From a checkpoint of a small mixture-of-experts model trained on Wikipedia: vocabulary 15698.
Below are experts of layer 6 (counted from 0) of a mixture-of-experts language model. Rows are named router (the router's row for the expert), gate (a neuron's input weights, with its number), up (a neuron's input weights, with its number), down (a neuron's output weights, with its number) and show model dimensions 0-63. Each number is 500 + 50 x the weight over its row's rms, rounded and kept within 0 to 999. Numbers have three digits each.
After each expert's rows: a language model's description of what the expert responds to. This comes from a sample of Wikipedia text that the model never trained on.

# expert 7
router:564466521498414499575461391470488575499555510467486619430474555420441482478509497529520466555497522463498488527472479593507627487576685523559490459591463394534491568505503462479442480527521537
gate0:626483507479416575516508513424445530508541535654483571503459569444504518429417516452563532528520470502477494514579504545480630486453527456528556447469568493446557458459529576526493581511524497
up0:493426467462450475557527498428448530553432535602552532548459590460466475520518508429509584490485487452441390483567496577481567430483485522491604437489522496571552538438510523504397580547565531
down0:444477583497550481556515501552566487485521422447559486437464554562558466570568472542391553452550454429482572557491559449485403510497432584430480461564567598403529552426441441457526598470545498
gate1:474552558482387538512516449524456577530525538571439548551503519484501495443531477474492455516362603493385427452521451493505605404448547456559494512461467516508441412500562485439468458529627572
up1:450539491565435435509528513567423500554433527507548483525436547503546457568492595589446522480535501451403502591528463510542521439587466492562406555473479467493455606560517481582423490544568503
down1:576549577472579496426458512510492540502530514407526610462557411484483466472511410410510566440541522502507478489429484509535458498407581507485548470577565551515519463588543392443490494528476444
gate2:588418494454510493439540483461482546499437510623460626461466534507443435570516553468524479461501555500572480455543492485464567387427564494554442467420428455550380515465507482511555417511539599
up2:487565505494528463467423484449494478555464530605491477567515591537499580573516634477509554479486559488443538551536527513478499529500522437528530530420486467496534449550519435426563459447501559
down2:516429486474487529503544549499547449429468547461461516520532550507542569544484539476515466529566570498521550456437510465480399440552467519406490525505513492495392610353430583499470597569456529
gate3:468567498551490494551479424416492534452482530587529500415486566495494499552565565496480539542551545478429457419452432535551510514501501513549566512525563526517452525513477542402502478513525422
up3:387511493518582470521498446489557486471541541489481485474484463561493618553555579518489472502515485481495543532506468546544489607500586479494417543501527509452469545559536494474502504463489464
down3:505542479525442535388484456466464557482455480491560514531544453562491534385436467520514538490484567528540347551529456559436445443375475418433458480496451480551554551472452515512484567487506487
gate4:512632424469483514529469415497615561474507516490485542526479520437414502426537488465533615546474394530474526480504574544520512454439582498540463482529406587542444462484524559464500487512525518
up4:535512475538484436539568531410576566429498457521498508520521479513612516516502419490523419508478543564586417480479458444472501570494537533453562513433553500544537522452556507494453513530426421
down4:498489483440398495509449462534456438616500481488519510480561539460395520484547520441498484526434497487473518492548598479513570472523548422516463558431468510492537540534513551498477571558521642
gate5:497481442554424439532507493552585522523505482478504544467578430589483616435535447476485527551492469553625471428504417552531606549544432476491514536410475564468530457614559560492484549502616547
up5:570555439455407476452415424494539558586500497527526540376521538445429523416495482404466509538468487524544451466486493531501608553518460457459542551506425575527503564530534515408450528478594548
down5:597515524411485547541427490499421491409599459439517494590540561372474509489469476560495501437451421526452482539450628486502380538433517475490507524512398414481462441417466441488495512573484573
gate6:551550456483468554465495466446466503498459574398551520393435571469424503524499590575479540556467524530524500501414505582438528475553571617519558494550487405610502547542506455467467496539471585
up6:543481508491490502497495548455544431545455472515569512499546434579505439507526504508618492455458395553536574472459454454485475591528510559499583427497530508452574435465490586463421546569544484
down6:524490486495475552486494458469554540538469584445542420500483482374490528439481479494458515550508498503456496599518514561459524477505477470513446500534431459543553570588496402512512504454462491
gate7:496478458545392488469473433567562480450491469585487553448550536466452446438480526459496481497432522498539560480460411533433567459539533531536485388537515373517554533550378445497495568477531545
up7:474456452429529569548570527424538604545510484444384509574506497549450588555625433513485552450493490527518448495518510472553582593430499491480569551487550532551509509414527585472390527462540365
down7:505577522530492397579505504591448450572396520600516505565487489447492506565526517451532522483459536476440523551592518490498517488436510360489522473445538508496484486577545524523479575564458526
Description: Common nouns right after "the", naming institutions, works or places, such as club, film, season, school, country.

# expert 24
router:514558518510494515538543482544491519528610590499416575503554531509436464466517548403520486395573506417501568559526601570473425450417506466634500443639424512496434537450516463550576520525416593
gate0:417428437509516525516491496477540484564566569539484485559541575488470403381565536477550527474549446490489497483560515444531515517549507489611494496644440405584435477577506470546531421422533502
up0:543434463461595530459441536515524487575614413438563484514472486546474449494437484528510544504445537397514545568523536424533551487545569501516469463566526471563504510525454427505586482474491509
down0:498554541522458449488480474606516588502481591627500552515458436487590524510498430500544431567556466580460408450501473488495534479437427484453431517430502508514476427451515548563461587454543545
gate1:445520464443495566502499482519498489478537565475374518515453498460424423511652570473556622492534488438515484386467464506435493489481484556545504501614457554507457503506514474535511508411509560
up1:427434515528524497487485540488515499493513469417481549490524535454519406519541493514422548548625466451451439478471512460508507499463502471497525496565447500532495525455579570438563404475476514
down1:530512494462525535608524550439492431529433472584472526546449534561398498472518438474520509523492584561523512487443610482465481460532502434500392522481459569476548471516417522467560429526466524
gate2:518547463450480461506464497504553448486525534429507554576489520382462472506514488559518591537529414457498561463498538499481515511560558438515549529613498514639507584476488496507478475537491588
up2:562484517410485453596477529423605538518535569470519594598462566442433442517510545491518502456501504472487507509424508499495540492515589492511568412577536510537497553454476457563536532576460533
down2:538434512504449452470466469534488496481478490619444460440509450564609511498521414503533456527539497528537419520436416501520501573401525477441422516436505470468478476503474551491490568396579432
gate3:558487490446468493526607441457539512461539513454414478409478576428486503487497522436553419486549462487562507585494522475536387478438630438637496406568443449536518537494511551483587497485476601
up3:495511412520528491475502486492521500450452498436514462438464457449478537522497537508506508517534491466481516500381449467478463478528506504527473453485553475481562486465472462540495365491426549
down3:492541610601490489494574538493548565498479513478484491569564501574474471552512460488501550521508546476508427508568578491585490487452472526495547589542464495491397555484583497493454557526542512
gate4:509557425554443499538526482556453489458492558515516576550559558493443602489548516468450565516504519479491577496542485487453428537491452541505469468546469540487530504441482521504452539450467569
up4:539460487438517503525542530483451519411461577548508590514532462568554484473522454505495437515564532568432474496474486390507372554488391498495497448478499513584519426472412559606415484421603472
down4:458526427538508492514505484509418424448541417443461513439507549545485540435466461518444525574486450502495463461627493483570513572639478506621499512433449531515514517538534446436484488555486531
gate5:557509576496446499407468425505527588510558506514428427436539552483472397476518469574449516425537489436480490541380486569469428510563397578608556548514418461487463482484574468570481513513463553
up5:461510450558401574524493416547526500520494466448634527478509462553466525540495462445558364554479543590564492540564512526545566391432525448509466458492478535443484511542483532433488562494449432
down5:449521399496570468531456515492510538555534398577427512472534534485518510456447531434422520442553519539517491514486516533417446523440491498473550455564438511542533504506432466505523509463418535
gate6:463477624482568539588554485515477545492546530490530533588477416497458609504469590494418499491428540513576471523506535459504575435469574424598504410511540438543506533448399551572552498567440474
up6:526467458537447506434459567519456405437455408465552515443523527554609514513489366650523495569522413462435432485521441502509480530571529535425483589434521510473563469520571487480464484453565421
down6:528453544542664512535534531418443467486431560383504479546562525574542562467448444539514551475489524476635506582397477502523527452436647416546520417468483480606484507503469483475603506507445575
gate7:393520561481572591490494456386462459492532451551506430519561476551477522398427516507546578590512647483477476495493476488529474362417510482493452534551466413518490512470481508409523571511477469
up7:515502483525500443527463581573482452442466447470526454508465467586576503550451425587491436553453417462456462472467504467512539587586491489500498591395540496491472456496560451577493459516515468
down7:492447467480598512499443545421586412478488501413491524453488477502551576491504517602561557620519561522523500582509451492599457469471569393481509571481471509431501488438520502491572533510468518
Description: Final pieces of proper names: team nicknames (Braves, Red Stars), town suffixes (-ford, -ville, -ton), surname endings (Yankovic), and United States, League, Cup.

# expert 23
router:505504463508612548471474499459441425545618520541494638496496441540509428488526431406575524416471518509463608537575528528449484405439459484521503419462443484495511540576440462468534546429474519
gate0:472590472522491528506424366515511494557536623472531643500463459432378558484483540584487478546535511494571523550513526490432515506508550500557479402573510482479476523526509445507543533503492500
up0:507553498425481504491539473531429562484567510536540420538499530446467516520572492495569491550542518441517477482478556529444555487502499511486489456573452417536440492426475524480558475422366469
down0:420527443575492466436505483460523409470525520481413463505499477507490542515543537440463448474398344590554501497546497444426503552530469455519434575461500509477491460495461512475505442550561487
gate1:450552515482575366466510450453467491448552495496426479559525459482548435484517557450489546486528581449504520415424465466554501517508552556486515503562419498559395509444453592528544429427447573
up1:416519527553523530493504513579487464511498483476449455451512563515495504469531542524464481515451461495434608557526443504485449478443468401507532552452465492467460464424504466519497445508534523
down1:482510529487481549509520628454584528442552489535522556548478519500436540414555403494503427456534565506499491409519633420469508462434461568626379494458543550451447469490475566467507435495445489
gate2:478610474392470568536532450419476458599487633467438563418494412460525416441570458442505501493458496701608591599466472471503501485455524529494539476458449522538532554551478548358499535522501645
up2:521487526501526463555533556520548541461433563492493480455494473549481449490557483473543499432548429433482406537490503536511366541531480443432491499575490521513564483438646435527500571490489515
down2:516477475562473486435428583572479551519430475516455459563475533460498520500442516526434515666480568547554463506599485486486565436545438580503455555418499457469472506466453509459537409551531444
gate3:528546522494480552444476459507433499459481567531544609495570571477496481601496492473454531557430603476497543485477526508557471519511470527539553489470486348481501505541433441492402540519573514
up3:475452525555489378622504580558525546518525466401445383550522452539470589451495505598455451549577381477502407561488481520537532543561613457575456574572561520475499485472603521544532492553404482
down3:486482558591447522498489475500437480465523538547569532533448364463561443566524446408432438504419498526549474481505551496530523604440552439543480541487536450539518522512510410522502564528537586
gate4:506517574532423441524536396526438461550414507523528538472504404542459501506513617371539467445453440550622557521491634442497448474494505598469455437492518458527530541538433530562475596525489515
up4:474586458510537476445503455489396538496478522537597567534536450436524461535491536471487479483534470469511493476458517535464588496395479583594502453561524511535492449494496533500539539402447482
down4:422505492478515636437510527427589469497476527497452578521457610483471507581579531421490551459487543571448567517539590418541476430493494500467429495511465478457555428469465449525538499528520548
gate5:462481531515448474528576508545497477466502550460521599429520565450496473511576501491488594574456545444574494495418530540533497479471481497433424488539447439470473439478455579554452629525536537
up5:570475515510515508570536555516429601472484419471452434559445421536557513510390441557482367486537435500466468501556477451573567560544527523541476555503588533494475523534546473539445324503444444
down5:446537413465419604556463552574502521585512573521472617555525478474533466553523450465506495534502586483452507481507548528422542538423495525527526447569492520509389425474511474491570539491507472
gate6:492560526507480556409454532453497526490426507466493465598508539477534532549418587602406498535485560523524470464401562511559553554511509595559433515589482454444526557520557463507520537443426493
up6:539456500487453347603494507584512567450545482408537442454470468522552526554503454511442473544529421442570372466528490461564510549535511461495487530525482485515544448448480593541477424626480447
down6:429466503489411530416499501562550492518488521460554465507429565440520524453476508496422437500425496419488527492440486523510510469557516562536482464580458467482485617425420498506492535524492497
gate7:514460458460557425471562447476472417522465467586506405482507507470531506475543424380510500461466568576665472534467568477509428517457429448414527542509476454533509453460422540446507407473483473
up7:411453520512485563544503504404431533542460489489470458417412508526453528496451536491458535443507539441505555490600496474502494484526418454462614425568555527515543454525555503537471623570523480
down7:460543396485601501524467547514505462493450501524468437572497584438526493513468483573416531390392523436479502419419602506505451559359521507542508450480453528490484538500493484496464532519495509
Description: Final suffix pieces completing a word, such as -ation, -ment, -ent, -man, e.g. kindergart|en, Superintend|ent, hom|eland.

# expert 10
router:555498430570453541574567501492519408485511505571604422526587477515526481532478489597427606457525487525509444515426524487464530482545478487477449503401531482456433521612446519518496538579568489
gate0:510569524507525544504439541517581481405500412560586502467490603417494510666391565496469477420546550546508569459461544430436476473496450542477446510498557504433427425578571531475583494498388485
up0:517389481441503457521429436552477501495551473520507548456454448556464586494436581441567500553606320554426571447558513558495480469467571411469444644532583417467478527563539534592531467469629519
down0:462457485344585469467547630531585499479530469475482506460555432477475484579434577488360516438577517497583492539502471461522500492528490425508450376468524525493561386480468509496463532557400525
gate1:514501470404593533465487532501525474514408493458499498477544550601576506528401467497498503537499496561488501477459465476476368445474432446566547451538512600510489475381561573462571517509458558
up1:515530575569574428517509453480508458443527489464452496484536556481516574456515539493482433558498502467466464497481494460555532497528513456501503615529503505479568493578470458491417385408455450
down1:531469432513494583526461482559491500410598516470569538505572493506548447550444461423476453548467435506487515424412514443456418440527439484495388531446527506513511521381469473456568461430532537
gate2:477529531498511554466487503572483507508496557592481559488470546466486499509507602483457454480610522541447526509598531457506576530548505593546517547535562507564562506554439467504597426433565466
up2:589544481440470458439456581555610581461509453519488536487487504584491487489496503487481529550471503459537501548423418526505442484493454468511512516452425537521485592421534482489499558495484542
down2:482431560493438530451422411466457479423513441434577533570553456472559430515495442531471557517485583476403525522406543568568484537520497501463535553583459522454419550433549490524537501547540521
gate3:447519515472573492469513526568515462493428545544474459498448522551515484442504576481514496450536562437476482386490478513493477478489470489449513546509488453468460484498589523558473506523452588
up3:449523468459551525526445481537482493463402497516556440486517568484413492446487554529495564438530505452526499511428447480433393525436439491425507513451493560519497502581560542536473545549534666
down3:410560494444589486523515482441569448532578564477508436549362490506506495550466533525464542542567480471482556579486545511504479459521483465478431488510453541440613445479458562485432501455451562
gate4:525494497501504474513536372508469465481427490427533494456486495501409522520450535593431525511552477580526483508435468433520421507445495448491559387500463575560507441489355471511469433541492531
up4:490530496419528438445497509635492580500485457562561538613534595455540525505470420482544494477520498448500478487488543421563439484489494541405480505470488547527467547502558456498503502561486543
down4:504476482583466534637554509459441575484509543543483491452471452541453463452518485463477537545585504474483414412524568551415506487473559466544479510474556511565512591527502584484559552483528431
gate5:509549535451471501523478547498486539436482592542528509428467499527413514536554473607464502601481514488511433480477497602561536479507492421570567513503425421522518480513453515518430489535553477
up5:488470486559600449505541445570478548523509430434451511505470481457579507488495490419491397497486496530559589512553538458525500457449516463518471443462553570500588489479563504509596493483470549
down5:580488530508550455506414543489542499484582478524609546489587401435518485562535439405490501467491538416518548458484535524604466560520477471543401547468487529463503616501532492546502498445482507
gate6:462552537605372468566444505480573515475497559509530506440434512419398533464454513494469538538552502449507500548442514502503619473469509548422548417521504557619537492472437591511489536507507513
up6:560536433432515538506585539376580587464532489494526426444473502500399568565431483463463472535494499418488458563436527508498536481417518536461575453503495451595524533493439624595542398467479509
down6:504428519470607469419523510569502527487493476474461512506548537511496532512586470511522473459478482483465508502550449472553541465435508557527570605500531489452482594439548482424491519366520366
gate7:411467538526492522509560511561463535514454627496529473521455524501597533533508468455465417587419577501596435468525473542501594535422547500494449538534438461494551456511493552461435549504514444
up7:570507433509500428474473437510583530535514455457468466469560558521450545512431513519489493452534471467438528488480414507526372486492491371500557435488450564482440564468483491502560433443473562
down7:582494486443536546463549446454518419466484458430559544492474492430477512507418466521489627495514542508473517565465481488461447401529538492483513496584431512535469467455416515548529492567411496
Description: Prepositions like for, in, on, at, of the following a verb or noun, especially playing for a club, plus = in headings.

# expert 20
router:493572471444545591558586560480455392440538451585496383471418441490522508463481478553535513516429449505507464523515509451470487512497445478414548516418524468516513533605542481520513641525518462
gate0:673533485557504538510526544466487523490471458497530541459432482408490536568527419495490547474516479515518548452501517469515444442481522633464558484451472580600463457506437473484506509542459511
up0:602623439487491548584549586473545455510416474531521494414518465501433477556555439489482577477530480584603544469519518485478395438442476541404537435458581460568442458532471565481496571586531468
down0:557490575544557527567505433497522433467526543500460473516608555487461509496556557496497534521530536539457450526499495562450468407536509521574418517470542454456473551413554520552564517565526472
gate1:495524510437480441546472410471466491543589457457565568470511471476607489502525584515552485567449398505513492514457480449515565561565457565482534594535559515442511451459553459487550561581474522
up1:526476461512521528503503599544479551549473548505431498448597538559433530483520369544495444477541542378492465557501501610480457519492521392498446427457386525492518615476446581527527446438481441
down1:464407505492489437409436519512589551443550519525589433481470527472503549530490490514479594561446481477437518422502428443553449464530518526522499482554529422515520559503453540469482399515449501
gate2:507518467535525500536543484450520622472391476517484492464400480511459501569570456516501518495559489456504555451596496536550491515552544571458464519558530383466498477509464463490460548490555570
up2:505432483614516492580545484469519422478521467556569523496610451560517501509492503520471582554493494416506517592395543559523450416443498471504483449476448459597423483462549508614536561560494499
down2:533472394520511552520502455468514556504440488484469468532508542509517503478577528501483534524482404461461427515533556543569489531535523547522559545487377540519476621433520451444479522490553510
gate3:500539515417537545443435468527540528491508529411555427397420479454464492518508464529460566564485484560470535457464471428454529494440491550490571529502488659494566595510581447427529549489472513
up3:492538487532497538446574503469366522460490485454533500511531542487436545504524444507502514555444476434520436453542467476507466570533420436569492479476443538581491441560455573563438470556507514
down3:403515539428409536445541485468502422513441513608510567465512480471395603483544522430508480502510516562513497447555603574418534503589436510486504475530482538448631544482554539477473559434472519
gate4:493515501513491524417586459545501471493541490399480470511474500436482524508528516477547452519499467449539524501543511477526419479499482514484534430532538488554485464539446499367428531470448406
up4:563443482524511483547431517497563474488532572497444500585575535487498553461494501484504564533540527393393462458468573450515551558537482547517541470467468493553531481530454473512510413475600556
down4:498603484381435554531511466517485458499419546481514492545383532391387471560523480423582518620436601510453561474482585495467468438492444510447498514469512490559470505446489470522582502536485531
gate5:514490493446511487498498499525500490478492541480531501434560558360554491486531497476439567439436625582519492547485626404415513441505430582415529512481473563440513502521432480387445592479513449
up5:431507492408473536497487594509566572523469431477544511496492495450559474512481509496491556506492526550545545534462514464404534419464439529473428519452531586448576507479461382454488585477448542
down5:606379517564409437431591478515518501552612496423486543501427403590496504496503511493449472611488454526536462519475565546549474551465587524539413580479599451557490426516507569535514523530449396
gate6:450484490469473559402498451510595506499507429529530449555421540409513425516574562485526544630425531487476540457491479456429479545528448521440610528523508478553430439478565454511472540504476478
up6:492556403516508484467479450534510493555416501494490459420494537568521520406535476457500440405564549574447519492600498477472502462481546447421452506473538458405478530451489495290493515415464543
down6:439519545500515438532468557414493529515513511555581525501543511405502469542458419483465486392458446492422532533451466536457499553505447500522479451535490538528486546420472528602598454494521558
gate7:420492537487609538448517440363524455529448516530513507456393542511424460501475557505457540502443487492491506532548570442505460480498565458550513393577514489545488436541481466561476477556515479
up7:523502480479498444492444555584416401410549496520530492540608447471616411501471530544470501487475433443441492504508484488470512484414454441519494578450588494561526526484628504498505527455497447
down7:535597516499510483422485533511486524610569560418540458431557485398503499504525520468538532468533499551491498485492538540544503493483552515545480478439534501515527507506457485578562516540585423
Description: "to" after verbs and adjectives like aimed to, easy to, need to, plus "for", "into" and other prepositions or articles completing a verb phrase.

# expert 14
router:552506478492498536555593448547451576529566569481472499505474545487486413550589477551462442596532522534538491457537534520530560541545567489531457515595546497488404580563469516495495419495521519
gate0:496499454593406500432486453479504496558479504540511499382546512497530508522515562514416505543565466601501529517459548530437552477522508541520415605595615475465494518559494499407464502471533424
up0:463475497491541547498457501496526515497447524539439557530554508504578518535469540551490464526520508545456484513446435482417470621551428512481536531425511538563518507476574483510503495522429480
down0:612471411393559488476486484417480552521489514569482405513533475537496461360498484471496571469485422552527506560401564451530482478449501440527418453527460549476467400514550403470537441513508454
gate1:455523467519540568482562465498549537519425428570527490462487487493449624554501477469375441565453531489548509487404523458377527535565457510535451551448496502418436471472384530470531499512458392
up1:434549496388479473429527468513574502513517446621376515549467456514445548539495460545496488538525537532494460423483485530463619469434533476458500552380450485552534466461473517550487423474438540
down1:488489497541524490452442554438558508494469527523498480551460484531559470475508468526529490535537530528520423598533495447474508485486510481480528416518496567554475498454622532541477523494504578
gate2:450500461487455490514522461549611482481489573571588515534480569488527516571489608513469561672539499516514491525480414431519457499522573399491417460495536449502485527591427523526578470595580421
up2:514522556432413428500540484505563514461615500540522551550511490545454575548380522499471516528509501479469484527522501521503546457458502478401418492566552436506515491479504515536558558541547550
down2:452459533496482348518491533491520520540474528605443498449422504454566468543481518471496557524508480507469505479611522473477457547467551452522496525488522499482455514516475542578601472570472459
gate3:534540438497424540528532515493440537492642517468520407380373560463466518573485473519479461533464470519589498500519423537514582421511535517580479583501579497492616527499535535544475494495497520
up3:505506509493600474576457498477516482458406444504441509535475398548442493457583474432496531516523505447501497518541541474512495530392538385485559469480455493594483481495463448515440634536505570
down3:534535444396475637420490492482461546489448658486504521518531535499389488461530449530547532607465534508518503493514553482460519457573490439498483447403457495469454461439458343603464533540477575
gate4:516421453559490487521456482424545436562479492473484474486451478501502459451540534474529571515484479483443569553545538462468496538367532397473515430523481626467476533431453523530502552480464428
up4:403540586494459562516535447509495574403526521479449548517576451538487481524559507442506496405581496436544467507447513565484486431548483497601536520450455528610530455576465501500451517528437582
down4:527502516502443512504543463448520480509576449596443531476520468491420448467499532436496582493580491387404586429470554534530412578513513453536436499499403494595513539535414454470503587607466521
gate5:539563415397540582458571444631480481583477495542407479468527550406577500509569528485445507608506495622453434489506552539450515515530512548471466476582565505462454466508576426378534467475505494
up5:528610418423387522497525489523564418464535434396518443511542465440393519536443582465456521540566477471487391620486529533490540465516504498527516570530538546509498461449460534563485555552412571
down5:513471577556481438526508482503475488568482503575452477504482427493548513404470548489436469496543517566612580381508440487563489539505522606418466490519616449487494523577508520441605487458609502
gate6:466655513571535647494455526482533423585479450445422540586480533512587475491508524453498591556519494479483530574542538484489533549502535504487500536502500500462503477563480452485451533454510382
up6:511596497531553612481510517487479569576470466459497526509481579401516451466480502484478556595515514521461511494534529441497532557584518540477479441530579554463487480558537474474500523438525396
down6:579446452525490407471534511540409485517521492467465452464496418509487589563450484436525417532439558459499610428503422468503516560451468431480447557479633548552473484523481474542637568429492439
gate7:504541415578474523447580467516505581557454455519495439461452570422401519560545510496464506592464531487546491450461458499533511504560621518459528546590501503447472526503498542393516477527505451
up7:535583527469348430449503486570462482601456413416567461497534501410527556552431442559540413545504514490478493542470445586455460479504463471367554464422446551535555469468457494345492467481402527
down7:509492523532477502597553505473463424506633523457437557344463461464407458470535466480410535428518476474525529527558544540522518444395577535526506449561493447562515526536452522529505507587578553
Description: Wiki heading markers == and ===, plus nouns for public offices and institutions, such as Director, chairman, government, local.

# expert 4
router:493618514570475512444458478414587488440535487493501590470439540516486505431468522473451486447586532497521451534541584461535494502466474474417509464437415613520547504468466586609519506572527469
gate0:461531473446537481494534409431515442582514555512467511560516570514444411469571535481488395420513498479571412499435566494475530414465525460488480463483453467447505594572456557515446453488467515
up0:471531518471504462417566530429550518484563445540447480466469599495530413555406461486498513548504524379494566493462595494486565489502619517483514548544515407504459551533525577478459464552579522
down0:499453592461584440506570480502481468496493506502458522563536488566518491509539581531486509461494395518487580536507473549573498495497545518530475499532458434530453420446510456531436482472484419
gate1:543572479565582487491571435518465542416512552471478504540506494399454467485595531473561424464585466440499461491545543444531474499494476494434499492548524518560364565428511533508548491534461542
up1:496428615501432485478556553547476448495446402473522483515398489533495487472465444490522498608502493492468560531418530457523599494469568522568520524497453501470528506451495498503520484431479534
down1:500518461439496529532556464435561501593464507508401442454559466484506475517490556490481465491528450417489496456497550470614457589448559448529521498485575444479526537533592482498455486514520413
gate2:472464471461581486436415542533515495546579508547488475514416551427410557468510543566487550505480473509397597458548453461492517572486485572430601534432502536568444312439539550595417425549535576
up2:500534563510537502487434496536477463489537534434474390525489479512530460485470432568514559486411523461483466436526533483480557538521553514476525577421476588497434475578545527536477507464447493
down2:524509506565447445488499495530456512416607448498527506496488549578466540485503535410474411564506519499434517479482456519583512576492419494471477496502523416520490473579449563547550561526557447
gate3:455573453503484525494539403509501427542524488539501536491484411455492350390544506470582511483539383545487452441498538481461580509557484496467514419453522529490510451562462538454506541540543497
up3:415566495521548626557560456463453493479514412616495541537456485421468442462450460557428447469583397469565490481591580476559517577539464543486579510508589499484467445437483544538440562487506522
down3:545526483535466473606408519520590512491562502494498447439476386425493460470498523498483582414474524510438500521393520525516489436434495503473507484449441428400562439385449475440513603454515494
gate4:471523464455381495411547462440496411425514569625489451397505547508510421469450533501487662514492426499468488411516504459492479534504465509457568474436487615571616457477555532535516525536574465
up4:608543441410444522558516503520550525429435503577401471441514515473534477498331476524608584602432462579466526465530524549490477465546464519422478547531477496448567454536528551500517457447539491
down4:462537482595524449452475412517575568478608490520510535552393514567458486523506469500403520486438514507469490521559493540590523500386455500438554583475488552535605510451576528591517462448502415
gate5:509594485558523505481364450409517493460530491511460539375418506513529517438473484570547554457530544539486426470432494515516467459500501459521536530489488556509503491439495530509529479507522511
up5:497594440451478562517500415497484515535492534479451491551477555481500533409424515448512448566528470426492425512502628551531524470550555495546416433501529414515535521473571484437604504444445494
down5:500515569458506509450523478483397486427520536511519514477512493517525459493506511599509512444525521554618485405605373484483540484409436522400643489450532522508576497578418546544429436472512497
gate6:576476443469463550456403408546474472495534513538510542541482580429536468409468554516540540458509497510552549557492434491471513524535475632516517549588452555582498439429445636509485526528528439
up6:526468467457537564570580514527496581474486553574495551502510513611493544542482500468475477507563563592560462514493548524487538445459510395540441496515523478522468530529486401557465405445421524
down6:499531461514448485483493451497539529562439512492607493378384525364442556434520527512488377479485428474408490450507493461480428521478540493498490537462556491503481480570543475557522541577493495
gate7:530518483515505457491595442451577431536443514551483536449451486461518501518565538526486487515517446507550486478379573509505481555462444450479565464409529468539394487598510444423526485492604572
up7:444562552496473451462519412439601411492463545571505576476446489456514496496439539487479549443515540534489486541429596497455495452444512499519565415457558469499454500653649496418648436489557575
down7:467466569449465575481451486624449461524484533562543492435465454480468557551537549406501512537558477606538530514436499463486485408488515498536476557493527415464532418508586525488476494463470518
Description: Word pieces inside German, Slavic, Dutch and other non-English surnames and words, often in sports tables, e.g. Köl-le, Mlad-en, Yefim-ov-a.

# expert 0
router:449424482412529440497635515485460498451507529443564501548559571444434503592423518604481556529558536524520480467456476434471437472451423466542457502538521479575459455487502489596445442526469553
gate0:418537445556512544521534463398459474527412468499524493581563568451552462563396588536499473555510575544510518563487591463505442606532562543476533450602514481489449456513521457486470455557544477
up0:414566442620495585550520486443471497468452498483541471532516521455554521506417571457430440510583541497412480600597522420431493501586508522507500416570511592487507462522473536431540480463548447
down0:426517531521540478542509521455454506390562586527486483484483542453529462424411472478508506557505581536537551573529508504569427509501505468423561451545457484513508474549480394493465513550551527
gate1:452466415475458513540447446459486441465497494468511422496460503484525526493362493507592526538545544517507472504405566478418471498553515544543464582555480434492538511481442506479584392511451581
up1:437500421400433534428514478423479483553415498427508437526561566474491544563392546544507556539498528535506489455403541484376448502496453525527481607555506408537523521492488457490493372471525513
down1:645583485521521516528485455530479447512592534463550522557487506566481435568544455489471494475384397445629506524557444497541568500525420466487487412518482557530581501588417520489506607541537494
gate2:473497536488554484537574403425555534462518579518525563534420503493474554469574566474378446502443494467512427562466497495562469422457525450508650441490493509536514474460472509558543582481546527
up2:537527538503521496500402522574474457443523419591459444481490516595574478433503483463570468466505498483414501505553514593483516544523549578540365497449532522402510617459496447415536486416472504
down2:526493462509539455462601477499454451483474539450565478508489463581438466438549521427393566480486559474512476513426562473572546540467523503516466516429461502503449494545495511489545506490525430
gate3:438534436482539514511554486515500482502389492561562403536532500458483481542443504610489571455525525540517415494473525472434479548414528548523425539469528437493570478536579508537508497449498548
up3:487495530607510550493537552493444450547457369444518494468549487468629560436515408601467474467585493577487481428471417439528433518552463481530423475533551451466529537499515533451563461452503503
down3:617504611545462544475501500516463560546484605518494480473536482402460465515581519302513473486487463521486601469518560476564492410441542418516536508503512517551523471534536431512420505483420533
gate4:439623476429487523433478562473536600473548604442499497525525495507370476549554516565499621508500548566490441445508390472437513489517452496501587515520407534475458500494553409517474515482542518
up4:441456498470565479501463481526493456532440562502503447673459479545509530537507450473411490432485497488495530551514485501492564586541471483469509524395443482509450509401412466539495527450551487
down4:449500416443531521490451540516554448520516536525467493461623448527480633536521476500529439542473520463529503494500464463481488493478404535409528448469431486503590501539439414546496573532455482
gate5:397615475393513514530496492478491497522572489482431575588472544503419442562482560511516540438483566484554425410575550458414445579463468589499554495540441540508465428512562435489466540508553497
up5:454520512497582455464458473534529444483532494566611452530503445463530467458491451608501557495549447533496601538461518481541484436560508476480486519400502432513521487523508538590536354547570483
down5:485508475441503523533526607442497444428511519479493374535464545458478569473517490440587468455461574539529582483469534523414569495437494547463525517562465522606517451505564365416418495489479614
gate6:409507513445561457481528432571408525431416531453461543509537631527367476486415529507475436491585404562468453372484483438412463572507451464510588476498472478572512408546498485511553435455494482
up6:489489515607475548502506498610545524529584537524525448528514453475547423435505429544523545465498486449487452518552455472485481567499526476484586470496464526428470478465433522433495518530493492
down6:570516367547575411478459483481406500489466515469520497462498453490421513491501463485521560550515482505512511520464510551547481498506442534530469481439518519446458515501531540583467578441506500
gate7:452560511447487543438511525516542462505508577503585390490478442449521456553491521519515498501467555495531558475491503459419523505484405513473610463508521550494457461455504470592521508446510530
up7:463575519552474497435578505556620573468487483416430542442577445504523459360550518636470416497558512461455452471476451549440486613467551519552472499540531411440466593532532497421539562483525565
down7:504526449549440458426474360519439525488503406528485478490447463484489509513513391537432512486579433445515521469506518519513545515591563446438457511455416581540509389502435641481444502517529492
Description: Prepositions "in", "of", "at" fused with the start of a following US place or institution name, e.g. in H(aywood), of Al(abama), University of.